Weights of a small mixture-of-experts language model, trained from scratch on English Wikipedia: width 512, 4 picks a token.
Below are experts of layer 14 (counted from 0) of a mixture-of-experts language model. Rows are named router (the router's row for the expert), up (a neuron's input weights, with its number) and show model dimensions 384-447. Each number is 500 + 40 x the weight over its row's rms, rounded and kept within 0 to 999. Numbers have three digits each.
After each expert's rows: "comes after" lists some tokens at least twice as common just before its tokens as in all text; "gets" lists some tokens that make up at least twice as much of what it gets as of all text. This comes from a sample of Wikipedia text that the model never trained on. Tokens count by the router's weight.

# expert 21
router:546556520531495556551529544481451515480477556549489502512477506481491433512589531466455521447479476476409500490568586544462490488508458486492530497528478489535495506551514474508513512498478464
up0:424481554502474530452455524490460464547500498501476498524550500551565474531458535421483493449537523451472562512535597587553486491442540406481456475559453469577457517447587556505499514456500477
up1:540399501585456486553574544456474466533478552542521473523501530510481504536503465389540535538464480472464569467433519444434498437570494520409516502475469493541490524440533543529545480461517508
up2:567542502497442463436527451451473412522505510486527487496462415490474529441502448502565551555501485492475573467460496514492555593460486406595520506527433479526468459473481517535497519498484488
up3:477491490529458433541559459518464497493479501449483511545507495437491468479416489460477476508620501501509467486530545465463488465509474494499487514531506546556511463440545473505493528506493447
up4:588548448560449503496432470501512568519551518530497456464509494501518558456489547519540542540448474489481471435504527442549537443517405522437582475525452561495435551449458450453479508467450502
up5:467529501530432420508464527448469529518482501470524491437466438513535527468554533479510463550507556568503535499455528481461493484503561548448491524484531527553508527477541507494503456506462532
up6:548478438494544479591483527480484450549585516557453488520531563449475459448487492543536535568529529437468506463524545478540512476464522426436451600478507516456469505554450497512468505541564551
up7:486461511508486441493559544444504497465561479515584469531528580503533498507511525524470484567440470483471476483500470573480526509484540525540483583466546537518520497496520519440494496425479470
up8:520552540531526569569512512545546534457494496550488482444459512549504481498454503519415547460465498530452511495459541474480467483466494515559520570497481512530519551543469534509514533488463531
up9:593487503530547472550517539530501429438482508588491503514473522452474506490511569459550465418496453555505518489491574492505523488435431520485526479546497496513549525510447497510426520557482489
comes after: "\n", ")", "a", "o", " John", "ia"
gets: "-", "\n", "|", " re", " \"", " Re"

# expert 15
router:550489456529447548548575500511507499510494561531500512553505471481504472501515481535516447475538497561500610551548527547368438514477510469456468558472539459509512473455495469569519462473517521
up0:464547533510452487413502477465459465430451460477538472500496568452512486533436492521523574534520530485493522537441518440460495556491511485589477582531541454447467472491537566509513530464531471
up1:492541478461476514520550508559543571469538464490473458471551454447487529538490519542518494504475456535517504517495530553464486444455562522521518507421488547479473478533585459455547435501433479
up2:518495535528532487524523511445562497477473436567476485557494496486553519554478532553437488519504474537447489469458529545510494628501549468438502556527525547545468485485502488515575512467473523
up3:509434462512545500474517598443496459430443558535538533569523458415518530520490438523486519506515502542546489539441418533592499466548481553550525471479496525473481504514511479477523473524524461
up4:525522537531473508438466564561487459522394483493563457493472444432467480507517448523498553477446478501502444451547503541449548441521521512434517507414546577502506463484494436570479494455462500
up5:532546548460536487451462466447407584510537517497438445484549503478534571558485510462518522511525504483467490412501519521470502523543527579527515467489570594524477489564537519529433461487513467
up6:502474481465510407533549457406587508473472499472548505441492456492515437468464536502464499502521446466517459510515446509527516563577483503511508506533518555519527479532508499445484523459480538
up7:493500459509483496527522423479533544517540511531490533529495491498516530486479460519512515470486553545503492518534458521485492502531539484555470531486443495531518501486541538470521517484468499
up8:522521562502543508498555597541419488594515446502529499396438509530481512455481529524501547551455524462478613466497575550546495416519562508468509540484523528589445492497520496520481454483463520
up9:544554512476561574510484527514544479508548519498541438563450533466545448496465441543489504523561461545462513451414467480500563498482485444543554483494517513496493502495429543415477473421417465
comes after: "\n", " |", "|", ";", ":", " at"
gets: " ", "\n", "-", " |", "==", " ("

# expert 10
router:536489551524519540546557552554557507420502500540530481487465516508470491514479459515475460503523460484545517500440533496458490503493477478440440520497492523535500507479499473454473536522510429
up0:490538514509440540509524522457516529516511514491513500508536555489509480477519492530486498529461522500505528530525453557521530610558520516499473495549509484581540525442552513507519492432544487
up1:518477536482448490494474507426438562449507513483508505520444491464495539445463488542500505486506405537421527486518476521433533506466536524416510552524515568512510541478511480479467474535520551
up2:461482418471501461479571470503515464441429520517466506534522588482501516530511521480517504504493462487537524606569509530544510470517588474542462490439469490535583481430556475445543468538501538
up3:578504511486573570523581484514477457502529481451524486500496549495529514483530516504527522515513592573538461498484446502540559506519475491518488537467497599523499564586499518450453482504511454
up4:498494551452520472485549538464493508485525513448481462417558520486463558450503478566464540552518525477530462483539489409446439463481456492490548472556368483464450420514532556494553533530483498
up5:509492517511513495511544467544475486544520542502610444612556436525467508476539483501498518471483513548515486499490471465584517519506477492496531560556543488504414510485451525523495457505428478
up6:491496532513448559508594521431517510500463534426564470550467555528516514516471503552494481565537443488523458490532465511547449523458533534428420495482534444478476474452428493527501494532499528
up7:591509436482498451507589505487572474525446490470555502502525560507503507494484483501559516398515457532500531578595566511456515482490523531515450462519434520548579484429464460538521536447519507
up8:557459509518508500447404501504528492545483479521477439516490395466504468492527506555435517512446524446481414490534413468524525444451483537458481570498496549512518466510529569459463442497486489
up9:498503499602563448515515525520547521494496539482503444499516545518510545459472424516517494500530517492510543442421524484530592614542404480533520545481535607538510499485528435496578475534558468
comes after: " |", "1", "9", "0", "|", ";"
gets: " ", "1", "9", "2", "–", "0"

# expert 4
router:425430426499511437519545477480473511405535549518463495581417503454468501461469492541506561484464431529493547545493513505545547522500519472598559473485474484567497577453580467518472470508540462
up0:476520499510513522474493516482558501548516461460578491530402504527491511508451513462524557483477575529535516517446448504494444525531482501560583496446565542469518488483455520527551463439489446
up1:502503440473494495540587469494435528458476475549529473545474525501485491506499598583493537542470512469516580503450478462542547546513472534558494522501487530620496526506517479461445549563521511
up2:563473440564477565503557515514458501532527486519513531494411495447547526397491467550523484533552447525516506501586478547539473501454434487469405561470477491472427458492551505496558483518482476
up3:492470541517497489444464556557421471439472542483493565485548519531534474502549582557513511486514495489465520452512481463466533609541522547505555517447523476463507473500501463559507488548477519
up4:423516565510482524557499488473545516485546492502462567463488388494506513452458468465460516443492483531489501479531491499481559477512465565516470483465505519547584442508554534531532500602514505
up5:499507478494460433567525511505545500439487558482500481532466494560480553492520525517468555484535537506572531600495548541511503485476470511480498460547471465433539522497422417512456498474554426
up6:512550435469473464372530485528515510502481482514510557504617458516423496495553487483505500535490498538516481469492487473466615459548482552431554513479543480458409484529495495537500520456395436
up7:492470495557511574485471505494471476601539495505495539549516491482443481456421461501492524521514508490524503563522486551422438503524435509503459510539545471514459480396508516541476564488558416
up8:568529447499527486502543410533465490482427540561484412474469557463510462530487566516470541468547517474533464459500475453534536488491501409547507456535520493470486566493470500490511497455469469
up9:497527501555503452512486597514469493511503557397521476474493506517477483492446527456519606462488579470524544523470487436539513497516520576545548500482454542537476558424480533510453451449476498
comes after: " to", " of", " for", " in", "9", "ing"
gets: " the", " of", " in", " to", " for", " and"

# expert 11
router:511516521525491531529566442434441535413505494466425487505500535523472575457466468496494533465544509514549479510516566539510517555488470460512510524549510554539515572357490505451520472539442442
up0:596462480523543558502413484543466455484490510534510526457522483531523503500477539517470510549505490506453529563535505442498555501501442542525534564509492503403516508437394489464467494542536467
up1:513506486451491557518614502470487516497491500442432512491495480481442481507488523442476519466459406594509508427535453570436510498448447552462453564467464488570482521426502553464478494538470518
up2:567483488541482504493524449444473527511514562550464493455468549543514537433510483550493537541512480521512558533472520521476537491411399540492557488460487459487457522499504492523483540467515497
up3:413575500534516441477608533473532476464550510522526490494464534436449502565509537503475536477414519544464488458418585542566517559522487497478557500477527552455527492441471474505483547501441480
up4:463512544455481454460569439535533482541521480518464504523520441493473453514485524419493462505501553487494457496496479489484484542466508562500473500612482527514466481478529496532475489515475527
up5:526493498541511528490419534569475498435503454487521503506514547483488418476503548466482529437524462485503447419526507487569500492492526519482533432530470531490481526478511499524524437500522480
up6:529491479508536517567519533528543488472426472467504462510465455507407553564560542500492506471533488513498462465444518556526447556555492404484496504565519598502517434461458446503500414494513499
up7:504503532606524484514496492445438477445523477509468531480499499477458469451501553417504456511493502503540479540426475509595513575553482511422600442444512510466541500468450504519502489483531464
up8:481454492497529482510548505517502512479485487443498469497554561559430508441488535534494428549543503483506498507506488510532471459423528497530492521595480509445564534477505504494483490565479483
up9:449494499524512520599448462428446511410443476465545456487461572514430406490554494485517501547543455506450525581514492537503512550487448511523511492543502502432528588511483524458492495487523507
comes after: " ", " with", " +", " $", " m", " −"
gets: " ", "1", "0", "5", " is", " m"

# expert 30
router:465482433582506436570523414484457544470469587504474414497356515466460549523426564546506511459558445474509543552563598497420459499490440516527541536444484484567536559409536505497521567507479539
up0:472442511505550506525532501472518499491486588530546519509505553510529516422495534492521524396581512427508535551514514522480499493508483472494566534569492578510548553478548487542450505490460476
up1:454476515572512442498485562516529531458519561479516497488494528531544498477522394501481499512474414487498394490468520474512479505494452493528556532527452599527493579505547549496516464536467520
up2:506464552439513503515529550459493467449546467574509461540468569478532543531398482492469454477489483557518549481539490431512484513386434483427508507478515535514503527463457544462421496573438543
up3:497624477523514514495527401460564556441525548522491469531458478488522523471492471442489558486504516467477526501507533485460503503566502550495516533453527504530496584598525538554484510451506474
up4:506470569529524500403557429483576459441493436418499494513538490486457513554495495529472490534514544507533545494524516493459480495522465503420519419543490518524504521476486438457562509514485500
up5:484511491500436482454497475484554431464468470480485450541516506461426571526502563550492514521499527497479489558552566566516480445538511404521486528486536492463481437509510458571479501448448538
up6:517453472497552432589485406514443522498446566474497484488481484428514491537534468445474463529472502537574486443452547459492523484465548525542462463457479485514549498516492504548449475477478548
up7:454523500522470529526463535517453523491393484512574427470420414430454518514522510460466526529578471505536450501485532479501648486517487424507549460529578552489505526464512486432490515553512473
up8:505515474544488506489560480504444579420523534542502491465436521436516532479505523527432454456529520481459512533457535517460559499455499503537572461599484515512505532501556467445524473494413493
up9:475474530497502488540410522497552506445472486457504450501520494461488446505555506504489532438470502470487504536466460506563444480463478464546528464620419498634443587501545512510581500561538522
comes after: " ", "2", "1", "0", "3", "9"
gets: "2", "0", "3", "4", "5", "6"

# expert 26
router:508433461574538550483503519477474535496472522550522454530428532503524442486512490493494482482517472465455545480478506541459460547468535512448507509497540481536545477460505509482507460476477459
up0:535499479522512512493547503511551543524502499535466493506420588545520486468546472448541485411471458428524451499521552526528483531481451504466519459487541511506479431558455488420583551525525449
up1:521461466440606498483515447585447502485475496502505451516504570509466469458429421534551522555469470471562595610551484466504500511500490494551492490520490513587420478493498527542527544443539511
up2:417485509488448518492523456457511537450537533415472525534457535419546524517503508519487532527576553410428458469545490488509477565462454496518522394468496550567510497540549477470409488498538530
up3:513490489515559544469564468551462494501494503551485439467480509468574484534448478510557546532519482593497504510488540468479488483532583546494461472536544508578421520532475522493540467476482436
up4:401443500527428522489594505583544477504483527460510464472361544450522514455523530454499497539558498496507492530435592474480447517541458473508520533511511449572409457482514477575579562495551448
up5:492519397478527508522532530521502468439580497474540497503449500497560491555504494541444566539583467593470478556528404420407488523502463487581585518417503517560468509485512533487507541458534440
up6:494584465498550572580474515426564461415498519487555447521507526476493465537467632526477506475535507450521490520486397488530547604506442434506424512454499486464576494517463490529445514540534474
up7:426571521472549469493425520505563433501528468455469387502455509508473470515546530412495399465534541422449544427489512502490518532515509474480496515437480465486501563479503489541541523520486454
up8:474531465473511478591471506526495449464486487518501488515451449467530455461520528466441536470442545462511487511514496570469474486507501457537477511487494573501539522503522501533500447498473454
up9:527540561514443557503563523512516541477499518468521499535535482560490604542469553551491565493497534445491521525463512534531547461518566524500506456429506562554544509456590546548535465532456415
comes after: "\n", ")", "\"", "%", " Born", "),"
gets: " |", "|", "-", ":", "\n", ";"

# expert 23
router:524427576547512525538584505475525538455445532550496569432403502487465513483483500445461461477516478437524533526560553502505523465490424492446578505438489504570534476515513474536504489492560485
up0:527437594512487391560514560490522514524550475503520474531415465500485551408519511487481527541500488561537560544546565509474610455451518479441516457457506509522485518476520465461520516489504466
up1:538471573510505495517534529604489481482475493603535524439506484534483513521515456520486492517450490493533519438528550514499519547507510492518508464491480436536461413469502551551470510506538419
up2:451485503506489556504487446456428472510480484489488464448507520509402498542483572420395509512498512495511476502431477458511500472531475449499526525519459497448452497503482485539516502459495490
up3:544484505524513475472502497479525488550470524526521509437578441507568521542510499476515499542497486438421458542548556506499499464510510571632498514499496512502591481511540483544521574457584534
up4:459498443516478395501490442465570524492436510493539450503494510511565560495418489409514543482485495522518512477526533441508511559488496577536472455466504473516487476491601570581593499468431576
up5:548512478483456466481480485472511457506557554497493505539477560475640451521500514462456416535563594527457567503489477493443557547509494481517548478531463534525455508487466516483492486520529508
up6:439550414460429510563455414496489520503464491522502486503519515577482494452419467438509524514529538492498455471485581512465496459514469481552484524457453540498529527562538474554591494492516507
up7:515462464481511463518522506480507513529423423507506498556469559489453531434474436544521544492500531432480433425553531509517476523472477537489505498501523502514527457466528488550491532510498485
up8:547522458532507481516558554475584545476428600560480456550504534570497497514482528454482506488443485496522469530499471500446490519521539484561528473457494592500464528528519534616496489509440510
up9:502534510533490490478448508541430453571528468488492483472497497447546519533523470343475500507582487487511566493418514518456522522494468485479362415477461539541452556535489551527504529515542572
comes after: " |", ".", "|", ":", ";", " in"
gets: " ", "\n", " (", ".", " \"", "–"